From a checkpoint of a small mixture-of-experts model trained on Wikipedia.
Size: 11 layers, 63.3M parameters.
Experts: 96 experts in each of 11 layers, 64 SwiGLU neurons an expert, 6 picks a token, a softmax router, a shared expert of 64 neurons.
Below are experts of layer 5 (counted from 0) of a mixture-of-experts language model. Rows are named gate (a neuron's input weights, with its number), up (a neuron's input weights, with its number) and show model dimensions 0-255. Each number is 128 + 24 x the weight over its row's rms, rounded and kept within 0 to 255. Numbers have three digits each.
Before each expert's rows: a language model's description of what the expert responds to. This comes from a sample of Wikipedia text that the model never trained on.

# expert 36
Description: Quotes and first person. Opening quote marks, I, you and contractions in quoted speech or interviews, plus heading markers, e.g. "I was ready", we’re.
gate1:143148143109166141146115146115070120112157123110086147129092136073102087139131111134126144083145138131148106106118106084140139137138067171127133118079122131136109155112106125115154150209103128113109088139121108153135148153114140117096132096125170163109171088132152164110179133148114102142131140160131110120139128119148172089073090125171130149098132126134101090144095141137131123119156136128132125111133154132103177079146115147112137164125131132142097171143165125148110116136138164148137099138138154134124116109127127138122129146120134105143155166127109162163114087107148131097131163149137108100119121171097084129122123071121139133137114097125082147099175109108126129088123091161116118108144167162113139120119126152151118128103149167104140124090162131166117112131113156
up1:116120114108171135142138106149149094100175104125091142125111132116096105147102126147123090090132112145167140113182154112147131144112099159126175138099118119106104144082136129087126130159084184135096141136128119178151136147118153103122181135128117160180134097179150110158135103138121110118124082167136131135104135121128122039132133148156134083121103120112132130107109144121114142101092130118101111124115165151104140136101157102101126167143106138151089148116165140162135089137134168126139110096104120151149112131130159128171156158106125138105144123129105118114146107120132133124132142122126137099117116149061108126123137090129145139110102110102093186106101110087126157139109098140104140125115111186103128139108187156158079143127140116131133124137097115146090127106136114
gate2:190126155091120120115115160108127099143145101145162090195087149166129104117130112117119098142097150153122120135143100115113143130116102099111156134159136154076145164129106128152144096120106103127119155144134119102093140105092102090158146140130141125143145102150148162114149134128095131113110087174133159119170118108117132159072140144116126139073115112136125148099124131101086169143142152112115107121142107142111155158101145115158112146105151144157087097148133159169106135151145115136122124149124116102159119136102096141094136138158173141098108094146103113147137090098174130146139140105124125123086116146119109078113096131113120139169120114095178131120133109102113124099140086137133118129074140145133147129118056158094144160151095117158126095118140161105104149105094109
up2:115098119129123130135133118175165086093098100120154180130139096110167122106094125190127113121164127136175122127122143160139112169128160153113144152081127117139143149215097153124118170130149131112104146145129104179139115112127115139120147111149107163068141168120106137161146155150145152094137136148146155144181110138123101115132149083143152105116165086155135097117119133130151144068139108146158140147124130154108154149157137164109147127166091152120096129121101110154123128108135148111162132113125146132145098135118103129135131105145129137112080142129109175167128133135125116126117120111155138156118136125112099107143104111126102155106124131178164153093135183155113140109091150120086109125140136058148115112129147124149136140176125128142124137119120122114174083169130129
gate3:136157156130161122140156106152130126107115141128120141140087072114132122148135112145109128118133110137113147159144171133112143131131109098135129061122094072141152147144096188147126066116114120134135099126129139117115118108117140132142153164057103092129151092175129166127149133133168101113130088095132176161160108109129122142110117137139134140089114144140114157113141102092138116136097119118136170113108146108126113124111116130144116086145096127116124076180119117122121156145128159122139127085170133132119110094142120139128192119130134107098136105128182093161120087077131159109097093105077100133103159169093107138130134115138127122149133088119164094129110140100130129125165122156100137120107136105108150176155134155123143118148125104085133132096122120092130132066129124
up3:158171131141179148152157142142167117106088139089129124135112097124119124117136088183109103146133109101132094172097177132099136095117130115157145120118139103106122141140058151144151088129115092115131092109160113129116106071137140148110145151111101131142125137147110171123136159160190120142141132124105105090083145127120119133110122125103173119128099152142123146149146107121101149087106116124129148129117106128103147172129137136080130141141107160130124095137160140113119127134106142149151152102146138165168105131155126129155185103112141102107135144102162140138132113103113113101088113094099094098100164181110128133143115143140151162135138117160141119130109101138145138131138116131092094123122138126134139196132145167121074095134095123095133154098094088120127136082116181
gate4:159149089099119134066066134145120152102118128140110126142131137119123119149117143128114118138121135091187116120147159144085133116126101096111146131179140148142157086093120168104103091132131125098143152113112163133107143147120152106137169100105118111135145099137128103087128144136132135107147076179158070115116133098128108158119143124107158122119152089113135102109164112165107123100105145145120148109131125128123098098114142120126121139132101165142081113132123125155113159140131117116153116117162094075103159179146141105156117098136118112117108069144155096094088125157097117121168116061107068170154115131146120150131138107153109150132093123102132128133126075147180137156091141146118100125167103130131125141132083130131128121178110121135113124102122143109123162152126105
up4:161167096133112100174134149123151098125126118163163154121144084111143106102171116102122164117122087147056168113144117124128128110128141155154110145111125149123143130129130135183124141093111130123114147154141096099112120099117094139141147160143125173117106130084128187141167106120138091143115145166094138118098145163100150127112110110130112099121147155112127126105113112042113127152123116125107145136112101157149129138142118139123137129149126091109148137135150134155117121152110143158147196148133111142118101124141098160121151164146117117116132144128120133124122113108170131110126157180137159159122112129084120110127183155157135129125161126171140158129120180099117098177128152085145177157131121134145100172121112099099150118089128114163109163129123125122111145062106147

# expert 34
Description: Initial capitals, inner letters. Single capitals or letters starting or inside foreign names, such as K, M, T, the n in Dnipro, the l in Midlothian.
gate1:120102107162099108149113107116111117129100120108119145123097109098138106083163143122149158087145130119144137118128180152122115149078121143102135133079104102110101120148105105122092112133111118149115096114147113133133146169152111125107124142118127130128150104145153088128104118114169140158118106151129112130167105160138180146163114117116115133105110142124143103099154164158140125136129161112155106111130117159137122104148086127117138110116147184143145107142107136092152127165069137115103081144129167113102118127125178121112078146126127133109084110111146115093163124083118105124131063127108117145132153146115160171117107096119102108171151149069159067121097153137117112109147126165184155098127152100161142132104136105166122126114087153141080104128141141147114117069131129
up1:125099103136127127140116120126134116083129077098140155122092130091136086118159121092144159113138134099134139096163163156132125179076129124082128136045135106107131103152122124107133136111119095142131109130136138140119115145144119090141122163132152148145147099146150113170146130121155098147111113141088120108137090153142178169153135149121132145097118165128124099096144135187145125120123152141125091090159082161135114083162116161110127137107145149140155130145119131076131091162085127128117094123135145122074156106128138145123121162151113131147119114116135133090157146080115152138134102117096161132123136142117165173130136105121111117135129142101149066108105138103115098110140123139192151125150162106144132112097127154142157116140108128139077115150153150161091145095078112
gate2:141133095123076173099173107089146141122115146146135168139155109128132137137113131120146115101100111102120141132130092131125097131087121087097106118138169135107141083151142120114138126122111135152153154125132137119158136143134102110129146101139141151148114139133106131112072093130114178064127117144103137070134133152181171139129130155097120087098112091102140122125130107192109145133101078127128111107114123186153096085120077105121147151067156128133123147121108107115121073123131111140110107162136092135124131184095135114091111082132101154147128148141115127096141139103130180153174110131113178138139127121162106140127120128136168140079123149128160109135109155126166117113132145151144137124094143106134155141145117160093132150151132102111117149120173146096118137151111148
up2:137120144099110123125113098147094160137131145078134108140160136092115164139134085152133207101147127159156128164080149120145167130149083123120139119137100141128155109084153134140083135135117123155122152125114106110128131132144140135146136112102097123115118106177164157129137097126160132117139110106157136159120141143085129114170098122152143120117140139119119168164147159126163151115119173129117083133139140126137141145086129092155103138191117132137107167103146136129123128099137147110096137091117081134117101160148157157117170123099173109123097164142117119148115115113114098122108127136124129081130131119118107140130075122091124108111145133096110145114133151133170182109160216150106131139146105117083126133079155107115134178099123127126133101145104157125121097106115170
gate3:140122161147142087165089139119151153138151141140150111116109117147134160158078133109142178125126128141106124165133116106160143131145114131122097143165110144086145122170111125132161138146140095140125160078081146113160105140127125158117129110144106123131126150113121145164075136058168107118133114094117107096142113125118126144169158132141141150127137124152105109157123125097098134103186103145118130143111167097133099149187117145099126149123124133106162165134090138145145181115156123144085138124113147115110138145146093158084151123105129172133168147144173105153149128090121131125124162119114152137121083131167110150105115172137125108141158098088131143155154133078124133148147121134136109175090104114123131169127115146107085135128110163136129139094119179145108135109102191
up3:125103094097127141149101152074135083148115116111087152129116129128163145163142104139118098123131119161121119094091146136147152130113137137131099148124162112104097095161113142129128092113152131125143146148188054143101155162153128113142110143157145170124106129136090097104143157101113130118140153136118129150106136141120122091118083096107152141099115156123135141120112096138136121150123153184123130115152122116111189135115122170131099141103136093187156135141111155119113124151112104130101138129136147158143086113147095090124121154145121098127092114139096150144154163142084186097108090103172124134119160098078102122130115095093122108153130130150192108129109158168105129095122105131160090126122079120100124143111154113119113104105136100137123096086134160128137117144159110
gate4:106116153124133125119099131159108105178132097157143119132129112134101143126103139097142102157110117127143109114174143124113145125125151163149124141147117157122136136119096110112108138112113154118155097138117194103104156178143143149118108109124128153107138112158130115115112142123081152127131081113099093136137148113103108148174116111152119155106146144121114105174083127142131131126120104159142109128119131120115126129140156137159116144118148154162155092086130122158139154086091118158152058131117167112137124113129141155114126136157117159087127128119146185126117105151133100125194115154130137090113177079145133118121173135104195157133130109107145100157096136095157122122144141177143141155134120193107107154136155132161092081148161145167137138133099115085146084103085117
up4:160125189138120160128185153082083149128136160137113094146143098118164098087140124095142168129146133102121141136107175082118148145117109095102113123159141156139082139156147086164134111107163141144147149117153163162125083115173122161121176121152094069094122098082159112110139137143112157160124154168131116107122106102100137107141142144164139125140165129153124132118147129148155141137131091117153141114114114140122150105145127098150143130109099102085155114108094122115108119105125085153149125162126142136153134156132171148156126139106107082162145101141131139169175153118175155100120133139118155125134093156079094124162095159123115155145149142136103087105143101116150107144121141143140125103124113075131124150098148146148134134147169117126136150106130150099135116105119129

# expert 2
Description: Clause boundary connectives. Sentence-ending periods, commas, semicolons, colons and conjunctions opening a new clause in narrative prose, such as when, but, so, however.
gate0:107119155109109146098122082154129128110150122116104116087128141118120127099095155103117111171117128109144076111098118162153118124161136116156150131131136139113079115136116157139144150138137155091124144154154126100138174122126162110120131061136124130138154138145132161117073173132121074116161129124151132118152096116118115145133098152083150128135094114124094117139136105168116150117115115142152142099146152141114158106134101111134141165094147136115166101146115157119107099110133146149164149061114130145118158092115141147141100145191087151103117085124148097134134136159119120119115067115137127151107133141144149154161147129146092105156139075171101136193094150126114101129110083133112156176148142118156094146146133146142151112140108109127143122101193145133165093137135148
up0:133131151135101179105146092126113122079150144121080144095122124091127094094078155120148119124119098127154117085100122151092167132151153131153141147133164158132157118124133147105151177146147141121088142113110099106164151143116149089116112111118100122154133147139128159092062123098112106135149147080087101124124106142135131109143125103078120124143091101168138138131118153125097168140155099143135161117143097148154127094136122087136144159145116148083166093098127142138111133122159136119116137124091149143123113152113123130135095114128104120110146102132129122154130104178159139124090114112117141138093156121131131110146085134151069127128125109162075154126151095123136129132117116162127165176117143107151126160131121140177114089110075090080137165119166142116161117162099132
gate1:111111117116141162149092064160145104126193129117109115187128098151152122109146120115131145110100120139108177121119064087141150108118123161116083112042166100140102101133083130151160124164111185142121101162140130113141110113138156163123100135138131119155132147122118125160131174102143101136144148112143119134112074115119117151132092112167111100160115090126087123132106144112145115145132171095149075104141130156127143143168153149139129123139132156108131156145129112115110116156104088097104107125106097135102102094159111101111141164131137101153112120124137108134172113093128116114128148146139113093100129177100154134130135155130154120086142163123110151143164117143131119143107117139118139149136141084148145141098158115126093116110113089109148154157116097142090110101117123
up1:096172124143121077120163142132115177152102123101182144129150148096116119157136109110115141120145114157120125136118214136093079109145104081157114092133100163122127099096158122102089132108097126091083123100121139160119153142160117136135150117115158122114108124169150146129154111141119139110106114107110160138145174170103139134148156176092093126137159135140131119134133099162104140131168110137141119120113140075131100106117158141170109121143126102124114091088154136130120115157135188108120120149115142135119131159111153188134099140089119134126107148139137083148127096157089123144130129119129131147153180149161106141159095124106126143140118112106159128126089178100112115089149146107138154128130144132100093099154126113121138121100157117128151129130139164161164179147126107
gate2:126115108161140119169121172108117108133108133116104122130144121132103143145120156093115132140135085137164136112168144138127183137101168126165097134113131177136109147101102115069116187142125121128156118099088142151113111091101160122116086115144151124159158131103111159104128155120099176152128131115153098101131113168120126109107151159090120110112125116107141090111140120116201125119140145210121144143158134081133145139160129144102124169112186084147139089134153124144103150091186186115094121140154127105093137163126110149105129096164097121130160132122090117104110118102122129110153143120106133157103151121103130137147102094128138145137147116135137168151128130110160160094101136165128145129153151113132169108132141124097142123146107124155148156147162158137111140105128121
up2:125104160115148143127147145122122131154116172130104160143092190118161148173107117135115141150097109158115154144104123133138118176087113059106133105149173149104164141125110150127091128130154116111116095142112101110117140138138160125119155153117130119100107109115131098112138105154096081077153137130121106138111157122088119136135090093112150130168115105124140147123180132093087130128121135145106159118139110120120139127125127122113134085165107131154107160101133104104151145113128156153104140162152141125097109126129123083152109156130131060147121123144125204119081125145137131172114142076115134077138151119146117159131178112127109085080127145098131094158122134097153102117146129083154149159108096126118095107095100102136128132148110126126145098128143157109172107141147156
gate3:135128166099124149140153131126128136075139129171136143115083121099170116084093126123143139125134115153129138108130128061117117119129218150131148127147147149138137073113126168123131148082052152079119128127119154166130152105110141136120152097146118131119102129121134159088134148137095131139137152144147139120134103130152147148147142088146144101085118183124142106157138126140148102081127143130124130109130160122105122108148171134109160173170118132143172117118116101103070125138124162112157124136132124108107168125142137139127136135122091130123144146159146162109149178146100143112110129144133142092152153114139163153195126156157121123164101132134130089105080155109120165113134106085137141156143126130155105143139105084106081126124130171113103113118123125126129104148085127
up3:120118108114083139134127114103113111171132122113103100152179111171120120154124140121120110107166147138124160171140131110157142178144137103118099149139120104137105157127162136155158108113106088139136129137165142138128097128132122132143116149113156121109158081099138101139115047089149111068158100105148130107140133129084113090125095130111127162137167113120099141164138108119123130178137073135145111143133071157096116105145077144125129125148133102100126163161112132148176164121164133165117103142134123129146093132100122141120114135094129115114104130117128098126178080119106096131146163099160114126082119120075106112129125098112157091147128147143144135126164157168151111110124106127084116091110140125098160128102124138116178122127083103135117138152150117120132116116075147

# expert 14
Description: Relative pronouns and subjects. Words beginning a clause right after a comma or period, mainly which, who, that and subject pronouns he, it, they.
gate1:108157119122117132126126128111087170119075117107159142116088136140117166127164077139150097135122114151110155133173109099179136130094151128150161136130110124136127107153111125130104114098106081095118145157145149109129127103112141099110113113142116157136135124112126153170111086153152083163111173080136148140127139120122127161139161089090148104097141135173114149109132102151130113118125111114115115155147169149085124113102109088103118125133086120112170109175141146183186124109113128139100134085139168124076130116143142172091153128147148149127167133137145157121137076109138128104134118108111140130155142150150102178125104135134109121144135089133151137138071136137161105114128117091122096081117096122114170117128094131155167127151168135112143148178106148118145144161120147
up1:096166076138145129100146128110102175116093123135163136114104165179091105089146097129135160131111141165112129144127126130153127146100141111133144125146105094095155137100141163150150151091105104118117148126168146101105100110098120141064103106102116150122137115127158151150140084075142124162136151112125089139109150118132105156145143104164170109105151102171103112111105167156118143119146101086126111127139137131098140125083097074138139148140097106078088149129129067120169112155088112143092147098125149091105145119143118119115139134120156176094164117128127131136144103103161080116152141126117131152147111138154126133159126137156136159113148118157105135118123127106136097107140146121099101117146150122120169123128109158161162153106121127075146140137121161102165116166100103
gate2:073152118174143117110161137127103187121154137144118090147161165127140093160176123135112136175124187154102048166140151133147176130094121131154140129135129148076082126142152116096128155164152080126176166134131122172123115139132116123151141083122126143103112127156115102141099126135150082062148148147106117132132155117096093109134129148167117140160157152120132151116128113162149104173124111126116136126130089137157105117128144145140108107132158172154119111116118142077144144115147143175115118113102144162150110146138140105130102090149100151112126171137134160102121108151124134150128138138123112129124181147139144174162132141142120148115137131129137130146133114149191145090127149127147105158123117135158168157090115139099124136147115136109118132134118108122105142170122098
up2:115115124147133092117176126140088124110120125125144114154157181133104112136148110151124118117142180125174108141157146127114131096136085170151116142134134155111076147101142127091136148114173120113102163120133117170128094119108135153146123123099135134118116095120154128142063079134117090090116129129079112178136130133150112151136127161167115156130172093138096167124128143173125126134132164138178107152103140118177074132154125132133085133175150135146152104116156111087082141141141113124125125136122184181106119138156145135111105111122145171105134160134087101194134107154134102146145165082124142127105137124112114157174114138131114121113093145093143134137127143135140114099122143126121147122147126117164135139092118168118181142145129135141105162157146122114093106154136114
gate3:149104131126128129105131119130142108139086135113132126137132109129111147152129068123138110115156113101127087144093127166160159148121133091086108128071143133119173123132121162193152167152120149075141092128123155122115111109160121094128116135123140096155151152112125099145159137118123107104155135116176149149121153106123133130125120092169137141126156095135185096165184107152171102128142092141115117170109127124085145126102105126137108150131111100110072093162115158133121129112149138139153096135167069141088157097123153090115094094163081117110130103151092152126148125116108119147109071093104116106123131123185125122116123122154078118100161154136152109172109111112148103137142155129115085129128119162139142116135116169148120116111124121131110176150144140133134118103135107
up3:110127140111103124106125136115143136100043129155121143116150086172166101158139101100147107102166145108143154120127126163113123157127132096130092156113158135156128129139141160169117149150137120096125100138109132103160110137170097126134157119109157153111098140120152085159123088112113111104147134114148125100133133125133108127112107110148153142115127110095173099152154080179108114161118132125086141170126144164126142168114138125146153158119095117119068125104087138113141140123157171131136134141113109157119172116096131138143098116146093104105111101146098146072127122110122143169128128147157073123133083096119146141113113138182127127124153130119123103126112112141168121156172146117111098154107146141154137135133117112135103104154198130194127153163162126159174140128114123
gate4:125134111082137123144104103140160135117123123129105108118129156095129139108091115142091121117146112083106121112132130131137131085088150156163147153157138112107141166120155122108119151174091104131105088115155141136129134111114135120134137127121121064124103112072118089169189080140117135181101144115136124146197122102129106165167100113125141117150102131146121125118153129140098113150170107140143108146106076115122140154088090134098131127146140128143110140104111145078155166157098119105106134129186103103142100126113116092144121109120148151151140114127149125184139147163119161144156128095096111087105095157139136139167156105119075135152112135169115143100124157116092091118078141135133156125066137130153100106120153103130110136124139122119140151099188136129116142134128123
up4:122159095151135131136131118167130085114067126132150136147127073111123190146117086146121119121110086171140104104118140100140097086142152131110146169119141098162170125139116116118078179164103143125132121127153104135129099075181126143160108136178125110120134106091127155162126143140100143136174169114106143130154127126135099130168118097130158144101158124166114115125136142148114130150175130140076105117105115119124153110114108149151157126159127155103158099151110124096102150140155136130147118115145099116121149138128119110163118092119121109165127122111088121162118083135119161151136107065093132129104117107112137166147126118135115111077110130153107159137121162117087131166133093158138145090114110132132070124114172109127173123129107141136133133185143147122149105132117104

# expert 18
Description: Capital initial letters. Single capital letters or short capitalized pieces that begin proper names, e.g. T. bicolor, B-innya, H-agen, St-adion.
gate1:123157079151129137146180122136116113096126136124120118168134125113136174148133101134139092157136125128145109132126138086146132121153141106092108112143093144134107109103102099115119124121142112130131141135160129127158112110131115149104100102174142153116159106102131099092151142158095134054092097124152115089108103116149151104133130097191131112153127154158073144090124096137138107112079154096143148118115163092124178144145107096089141117138179120107136155110151176112082143136076106146106123087137108116129153138126134136100075172122160149144142112108153111113134100157113123147122123149115132104131102127117155140107104124142131111117098135155148153096113097122108178122149150101082109133112108142125121137107177093108110141100086167174126111073109099134118144145161134
up1:132131111093144106118061204079090133115118174172158163149108131123158133160135146108155166105138100089089147113160091144139079148141135150151090130139160175145124108161160094130119137138154140152163110143110145145105139135128152131116155160118150096135162130140139123140144118126115120153137191146103103106145152140161094145112167100132139128138155105092126126142130158115152145155132121120126119125166090149122111145082128131166083136139090087145136121129119115149184081160136165087103149163148152158112142095072173152171149122122132128121138143114110159123141109104168119123128121135131102171137134146119117119134175128099099090154108106114133139124142116161142124182108155113124143119120119132138106125124143158119093112141131129122102133128117092128152089139156136
gate2:160120130106136165152153110124089130108113126116133141173077085116118190116153077164138103122110164081100099137122139133151088123140128146146136115108096150158113106109096135130174160127162116131136155126160128159142122122120099111089124126153153173132151127118065106074144089158196141120132139106129149142124174093121123144108139139111118146136113100137104128127128107138144155101131090106134115136082131150116138129116101137103148090101117123144114176108107111102123119174115119109115115137117168170157097119125142152126155096129128101120158132129108158119149080104130147101147151074145122141152146124118098150143165140128185124140123094140134117129113095146106100118152139121135127127129160122074150125117108136171140179130137171107118139167139119176151111175172130
up2:152114111115107101106123119129078142141120158179086093112152123127131153145069133148158161174128169160142079153165091133095137131121149174160165131113141179133130116101152140125098135147135122177093105126090118110075120117129135094136153124113112123151119158080117150154135161134113157091147094197133136092140128156165103129122092093125131125105096121117135138113113178121150168107116155116108120133141095117138144185126105119121118140119123117116133153129079118130115108184115120124136172130098144170142150168152119123111126124114179122107135113129112103074132122138092095143099106166156124128117115155115125125116145109120119117116125102125133114105108126137091175177103091093134127118129103141161144088174119112107137123148095120133138134097114110138130145090161117
gate3:167124158181136136137168108128153096097149182108102111129134133089093149134162121089132121087111105133112180127109133124126145134075169116141126145152131154143161176116131103124116106131087086081139114090158109166090144127165132101135183121145109109101148100171139132109118127091145134112122104129117169152142119135151107144095113115170135141109110149140120098142141123154129117080147107085149143115168146139118127104126123099117143121161154172136132138177097124118104112104091117101149110115161136119154113128124116118159146102154102132120089171108157096099163102156110145123132115118127071122111178099102131115140114116134132129107107130092112067118131113151139103137129104083135130125148094136136122141136114103151120115087111151098135129066118138171119108087113166
up3:134129104095155159115149142135116138088071132153155118116121141129179160157112123148164144106135147151137084173119139096111110142145113133149095120162115129148138111109135114108100138153137107142124148135120110111163142116101151123135140130103118125109153118122126128151112131147103132143165149132165070131131153131138107122134124161127136136137170102141114124150143132154160164181138101147160132139106121168145157181099123126146182144117117061091140079086111125154143148079143166105156158107113140138147155163135152177138120118094126145082104123141098174159114128107108128153138128120116126123128101161114129103116139126123061098154131126155110129130125149093086147090191155147129114125137156102154129152095175140105149118154094112170088168133172165104142148133155139
gate4:147111120170115104100153131140097115130114135161147117087121139121153105088129141133126079147109142130105105133177132103122087139184131130118145151134144121148117107137122148106095104127105126092147167115134105168135091085117094112104133139119127134097163109134117113177092123152126077130117123145123090162100158130091134153153109098122131164130135166109136170132189104149154136122158139130111111140135092116150084176137090121095178132120109102112173129134131169114113094106131082160112090145140106157113156148149098162155092152133119135126133099130164148115136091134077140116136118141083101141123129112146122146159103116146131109106107170158132152094152143174111140108128147106102152125145117147086084135102133134147149117174055126104151112158139116088118142116128140
up4:185195120135177130129112116151131112124153122132113138146132112113105097113100100158107145150126134118146162142109141185143099134118142124143100133104114101124133162177112135156116147134150092164191119169117144100124113139151113119160112165112157117111112118140127172112077132149154115110097138142149140106137111137163104080090081148149118098118121135125137107104060138066152142159119132119125125136107116136129176085129143158137104124145097115159133110125121098157114147180133136155121197185142126114134071114149115122124129128116144150142117154094130106102116119122127123128193102139149103074127151140127145118127148119142146113121157090102099132147172122121105126133084136118129128105110088120107134129101147124149133139118179115114121141087084079130117126123098129

# expert 10
Description: Passive and past verbs. Verbs and participles after was, is, were or to, often passive, such as was formed, been accused, released, used.
gate0:140143144107126174075181104103123130157076109109083116124148115156104162126122131129140135175146141139130139093163150115107112109166106116143145109114098131147127110118121137190138116146137088107131095124127114166129124168125123136141099094147133132098126134136106160097098146175137116145122121102123099130096106120160138103132157113136142084117119129102101110128068118119128125132129117112090100139136123164137141118126166117120123097136144077098114137139168122118130149174143141157124153083090134109111124147126129133113113137124154102114152105113100138114131143183165063135102146090144088086093116139154136136138148171120130144106099128134147098126136076116102132156147114078113167150158100136156095142189176135143134147102082116192143102146102152094139127138110139
up0:113142134125136143132145136125183129097120115120120127156161112093112113109151142143097142118129129090180160110119131172153116137097105147118074138076135147135154146146127112120147154174088112118118159161126137072139149113172150145098168136130092091117119154106124125126141070169137157133155117113125166124172167138114101151152114089141086182153147094139172093101161163120125120165143118155171119122167134141156137184113136127129103114151132122148093115084100089126151104127121162106144111126101177114130134122131134115123134101123101144135110167144132173137138153121136137161098101084089144120153099154112122095146138131107141142132142154135131145122142159145180099130158159151152117119125159120147166159154121090144120148098170100124169143098131131145088126130119141
gate1:132130131128103109128104142142139110143132096155149135085126145141152159152099137163139171127118120132129132148092166085107093114125187137120155104181092112124121180117146117104139108120123137112099156109170120144137073125147063124114100150158134122103153129114116116127130147137108133080095170118127144130138126116129072110149125162134103173119132130123121110136089114109162150151170108109116145111101119133123120206135079141144150145081107133107134142141175142122146094092156100101113134123126123142140062122138177122157153089141106111123152119089100114155160119116138190110132141116127130145161136136090150139135130110149138156101120104122122115108162114158103132132134154156147133085099157152154150107057113152130101132153111115133089102119106116159156145151108127
up1:109137130078136137120122096109144075115145155138095099133097121127138154092089121123156114097156148121125141127139138113130145109155125120101137107156187172149143150167107167145113124143153093122119126135118129119119129098106136102089148119094128149129120095102180129160113138103135125158143089093161076128139133156110171110142109138142057132086130139140111127121104156152130097128119150193152130118102129141137113128136146117107124186140129111134139141095116123113071133095104089114155129146095108136115109171176131149099082160108102173159123117160165107116148154148117126150144131123134134105141108099154105122130124124107178152142173145121112113112078163149159129144129106097116152165129137107129127149185159143104150131091124162133094139093164125117130070117149123
gate2:109097159088130130137128101110138140088134123181105117163121155118155097141152166154107130131117137132174114117112106120111105120113119178152147097077107093113141126119109164166183141102088160119118150146156151105134116164100134114144139113123147126142156125123126086136093112161062095127117149124147119103175142118129126100125171172097148123113161143109126132117114160159122117150083132107083114114076140106168176130187166124139109140092108134174099093122122130148119120148137152145149167122135149116135141145114146139179099157080129130128149112095151122082066133116122127135131121108122145110115115146127109109134117115164112131132174092141127134131139144088135149111117113075098098111129136108111104091149128106118111099159152101130102187115121098133115152137102117
up2:145102117101152115085137113134125109154124114098092117126121125114110123142128071117105105149136144140158147113178103140127161114101100141191144107115165131123125177184132114096112120128080118123128133103125093144162120133127118123105117146126131128145100119138137162185109095151121105129164166135155144141128163111102138115129195169160185122097164135138183075115142109093119112149119050144092087120141123097145127122125144178168162113142111138151136148141136127154119116148193109146152140123151119085139118124085112148137133176134092114109143150119133151141105141138121121128124153133122112142120104166098144127121144123179084145117099148125132157108137141133139134158168169136169101126102133125122103099120159153108149141129168104137135120112091140111144104108087138
gate3:084168110097096169127126155117111093160124142163165135136121142120160113134132149117095139147096134132067168143133109150096097122146095105136135106131085148117076155119104133115110135127128089142090132127185137131125121138114125146123106115136132111088086155121151140160119123122104113081097129112094154123140157132109113110142133091092102136147136155124154167109134148189085109134126067164109140095128118140164144130118158131100149171127126137125131137193077141123122147111123088151140133142110096135143108134097102161115122129131140118137160124138143092097088113152123160154119147105088148115152125156135142149196139075104108139128131079130141125139167120122130113105095098146167136132120106125086086118134144124165148182102108091114112107150132147123174115146124138
up3:113119149101116149128147090123119097154093098150139125123112128089117060129151079158153104100121124107075077147116157112108132127155099097130171156083101129121122101123136141131143171115153142127108141140119131116141119125146134151122133121107135097113092142100120136159107107169085117087139088116155108145146108133152147113105150109169123163121119115127135131149097130115126134114106126155125123117114132112126143105105122105155119141118083156098134129124135088143148142145139088169124125113124162102066113147107108124111124081093154150109124096118110099105186092152139158128184133178147157186145112150129081122106087126141092186131083105129118118116178129117144090125151140171121118096180152127121124132184124121131121163177129116115127099120099098130124134119115117